Weights of a small mixture-of-experts language model, trained from scratch on English Wikipedia.
Size: vocabulary 4096, 57M parameters.
Experts: 48 SwiGLU neurons an expert, 8 picks a token, a softmax router.
Training: a variant of SOAP for the experts, 290M tokens.
Below are experts of layer 9 (counted from 0) of a mixture-of-experts language model. Rows are named gate (a neuron's input weights, with its number), up (a neuron's input weights, with its number), down (a neuron's output weights, with its number) and show model dimensions 0-223. Each number is 128 + 32 x the weight over its row's rms, rounded and kept within 0 to 255.
Before each expert's rows: "comes before" lists some tokens at least twice as common just after its tokens as in all text; "mostly gets" lists some tokens that are sent to it at least half of the time. This comes from a sample of Wikipedia text that the model never trained on. Tokens count by the router's weight.

# expert 80
comes before: " the", " a", " his", " an", " its", " their"
mostly gets: " with", " on", " during", " for", " until", " about"
gate0 [146 127  75 138 120 175 120 146 162 129 127 132  76 106 144  80 113 106 192 115 173 195 120 129 111 166 135 127 150 155 168 118 189 134 140 133 152  79 122 112 141 114 100 140 140 168  62  95  95 137 133  68  77 138 133 116 167 133 174 140  90 140 163 190 120 144 105 127 152 135 147 175 110 159  92  80 157  98  97 174 126 107 115 162  74 177 174 104  75 118 107 115 125 131 167  30 155  99 152 124 114 124 134 126  99  93 157 122  67 157  46 169 112 103 139 140  86  99 200 116 144 137 127 174 154 130 142 165 135 134  97 140 144 162 121 111 121 107  79 119  82 164 150  71  97 114  98 131 210 147 184 126 140 120 118 156  93 167 149 184 148 117 146 148 154 165  80 115 142 142 118 150 103 176 109 165 113 164 209 146 130 141 102 155  95 118 125 105 178 129 130 193 127 134 150  71 162 138 120 158 171 171 115 139 176 170 218 100 116 187 124 154 122 129 132 122 120 168 128  81 129 114  82 138]
up0 [ 38  92 156 139 118 106 129  56 131 147 137 105 116 119 185 133 158 126 105  75 118  84 102  98 122  81 146 139  69 116 102 161 112 164 139 121 103 169 143 175  57 155 147 105  82 131 172 100 140 131 117  75 137 114 142 124  84 141 158 211 160 102  53 103 164 162 164 118 123 118 154 113 118  85  78 172 126 116 167  89 169 148 131 111 103 141 130 126 117 126 122 159 111 152 124 125  97 130 129 151 127 175  74  92 158 175  50 140 140  98 109  84  68 149 140 108  98 121 136  81 104 148 106 137  83  75 165 134 145 119 184 130 118  94 102 151 118 107 118  94 105  93 149 119 137  94 148 128  87 126  74 143 145  93 128  82 111 133  70 120  72  96 130 110 109 164 160 118 121 176 108 138 117 119 186 116  96 197 167  47 137 159 115 110 106 157 167 131 178 205 146  98 141  99 143  72 111  43  87  90 151  83  87 132 130 154  81 125 133 116  84  83 153  92 154 161  93 109 126 146 133 130 126 111]
down0 [142 170 127 145  42 105 125 108 105 137  88 149 147  67 170 125 131 138  82 157 143  57 131 145 129 129 103 112 116  69 119 102 128 166 150 112 128 164  95 225 172 139 107 165 162 121 117 114 135  97 137 111 133 168 132 155 106 111  75 103  97  73 130 156  94 102  64 141 103 127 122 145 140 140 122 100 112 166  70 159 100 155 105 173  85 171  78 172 129  98 175 129 141  54  70 126 116  74 138 203  83 162 108 138 120 103 158 130 104  95  89 173 147 147 158 115 177 185 165 101  88  96  95 138 162 182  91 153 166 145  87 114 109 182 122 113 136 134 148 117 144 157 132  98 104 160 126 110 138 122 120 144 130 119 101 179 176 102 112 164 160 166 113 161 142 102 140  93 139 161 172 128 137 152 140 156 116 167 123 119 118  72 141 169 118 155 147 159 143 149  68  87 113  52 202 193 107 114  95 215 112 176 140 125 152 152 130 152 116  91  99 148 104  98  93 142 124 136 125 148  98 163  76 102]

# expert 17
comes before: " to", " in", " as", " by", ".", " the"
mostly gets: " used", " known", " such", " him", " said", " established"
gate0 [158 123 186 143  90 147 118 141 162 162 134 139 112 128  61 123  98 121 130 124  98 160 133  85 190 128 129 152 122  43 133 154 120 107 199 109 125 166  94 128  49 191  79 148 144 123 102 105 121  63 104 103 119 124 141 121  80 108  63 129 128 132  98  95 157 159 143 143 116 158 165 135 151 115 142 100  80 117 177  57 142 154 103 146 141 128 161 146 121 141 139 142 103 151 255 112 149 100  73 105 128 106 148 120  97 128  90 144  74 148 163 130  92 140 150 112 135 138 122  89 130 101 101 155  92 117 111 171 176 178 140  99 126 149  71 110 112 110 154 128 170  93 152 217 115  64  96 123 128 121 132 101  57 145  87 154 109  90 190 143 104 156 150 141 109 117 109 139 109 136 122 167 151 127 164  97 118 130 100 103 145 165  89  96 154 146  85 126 114 130  69  83 126 115  63  91 163 157 128 101  99 118 146 185 110  96 104 147  94 176  73 123 128 146  99 157 141 112 164  77 161 100 121 170]
up0 [151 145 141  87 139 127 143  69 169 102 100 147  76 125 107 162 150 162 156  60 105 160 191 120 190 106  81 150 134  58  85 163 152 114 235  79  88 156 102 106 101 188 151 163 167 130  92 130  93  81 115 127 124 193  98  79 115  81 170 158 149 130  83 170 120 118 108 119  96 145 136 126 163 131 151 112 136 159  94 126 187 140 104 152 139 138  99 134 103 116  92 190 112 160 125 169 121 127 140 100 185 136 161 136  80 144 101 106 131 157 162 149  77  90 131 121 149 179 104  82 109 190 117 139  92  59 112 102 105  86 140 139 164 146 159 131 121 116 117 141 157 114  64 205 100  85 151  96 174 104 128 116  97 135 137 148  96 122 151 118 123 123 157 129 131 123 138 111 136 110 119 100 142 132 105 132 135  48 118 128 158 147 117 126 125 146 167 181  79  96 130  83 103 118 101 116 153 119 137 147 168  82 106 151 144  67 177  78 116 133 111 210  59 117 145 133 138 136 164 111 175 159 103 184]
down0 [111  91 145 147 107  98 190 137  70 159 163 144 103 151 132  92 179 145 147  93  93 192 145 136  90 139 152 128  82 153  58 102 106 127 123 150  97 148 175 157 128 140 125  93  90 132 127 141 118 105 139  82 161 121 103  95 127 129 139 192 121 151 105 154 182 142 114 179 161 141 111 108 184 178 107 154 125 155 141 124 129 108 162  79 172 108 132 152  64 161 129 201  94 127  90 122  93 147 135 109 128 150 125  87  99 104 164 103 157 161 139 126 202 127 133 129 144  92 154 111 110 169 187 150 137  54 199 117 103 119 100 167 139 123 127 116 108 123  91 109 144 183 119 180  86 158 133 173 118 134 130 114 127 139 100 162 103  88  81  96 129  35  64 153 150 157 142 115 125 194 139  80 112 132 111 186 134 113 150 118 164 161 125  35  56 117 149 125 160 143 154 142 105 129 153 119 138 164 158 124 127 124 136 169 124 165 149 131 130 178 199 132  87 101 106  66 159 132 107  92 113 139 131  36]

# expert 62
comes before: " of", " to", " in", " by", " and", "."
mostly gets: " used", " use", " considered", " role", " worked", " said"
gate0 [140 144 120 106 169  86 110 154 133 156 122 138 119  63 132 145 110 109 193 148 142 120 152 190 111 161 125 148  81  86 176 153 112 187  87 121 150 156  93  90 131  77 122 124 200 152 131 108 146 155 134  63 108 122 158 148 118 148 124 138 103 141 140 125  87 101 151 102 169 126 111  53  95 155 112 131 119 136 158 144 133 149  99 121 103  91  90 105 150  77 115 107 147 105  52 131 130 153 148  82 149 138 171  89 110 155  48 180 120 125 160 125 111 156  90 109 121 100 107 143 112 159 129 139 112  75  59 110 141  80 143 146 238 106 158  95  90 109 135 154  83 134 147 132 107 122 141 111 117 106 122 107 119 122 155 120  63  97 162 149 134  98 165  48  95 105  91 130 178 128  91 130 119 139 206 142 150 136  67 112  98  76 128 131  91 103 131 143 125 175 141 182 167 176 120  95 139 132 106 103 171 101  39  75 133 125 120 155 103 127 100  68 120 103 140  81 129  47 153 135 190 128 117 148]
up0 [148 144 163 119 220  80 131 103 128 146 135 160 147  96  50 136 126 157 181 136 139 108 163 203  88 125 122 150  80  81 173 149 148 176 139 119 142 132 109  96 126 124 159 117 157 133 149 140 128 190 128  92 131 104 160 101  99 160 173 122 155 130  96 120  95 122 119 130 156 130  72  59  58 162  71 159 153 160 115 116 147 114 165 147 164 140  75 108 137 114 115 133 149 110  95  93 162 146 132  80 157 160 125 130 144 135  71 174 127 117 117 136 124 120  78 127 115 125 135 105 113 146 159 136 101 102  59  79  98 108 165 169 207 126 151  63 113 107 119  97  89 136 143 126 129 113 154  39 156  86 152 149  62 118 154 148 119 116 185 117 107 118 143  66 110 168 100 124 177 175  68 136 134 118 146 123 137 152  88 103  61 118 124 145 104  94 140 173 156 185 145 165 141 166 122 108 116 136  91  85 204  93  71 126 169 158  93 179  96 140 111  95  99 140 150 127  57 145 141 159 120 163 158 155]
down0 [184 116 116  91 170 124  82  95 106 121 131 108 128 147  74  94 146  74 180  53 105 137 149 176 126 151  71 119 109 110 108 154 121 115 115 151 172 151 117 163 119 102 113 123 119  81 123 129 175 113 173 144 187 144 179 148 155 180  94  95  88 151 118 112 149 174 174 160 102 164 139 137 114 232 150 144 164 139  51 122  80 125 152  77 106 143 160  60 157 129 187 125  81 141 123 148 144 161 204 113 180 151 170 127 125 136 173 109 121  90 119 142 132 105 142 106 141 165 142  72 104  71 134 189 176 157  86 143 101 102 156 213  92  98 113 102 105 113 165 193 139 187 102 144  76 126 138 166 120 124 115 122 134  88 106 100 112 120 146 131 144 126 144  83  82 123  83 122 122 120  95 135 126 163 152 136  52 130 126 113 107  90 174  93 120 124 133 106 110 145 118 108 140 160  32  93 134  57 136  99 172 100 132 144 120 135  97 116  82 131 125 168 136 105 105 112 125  91 132 162 122 110 118 150]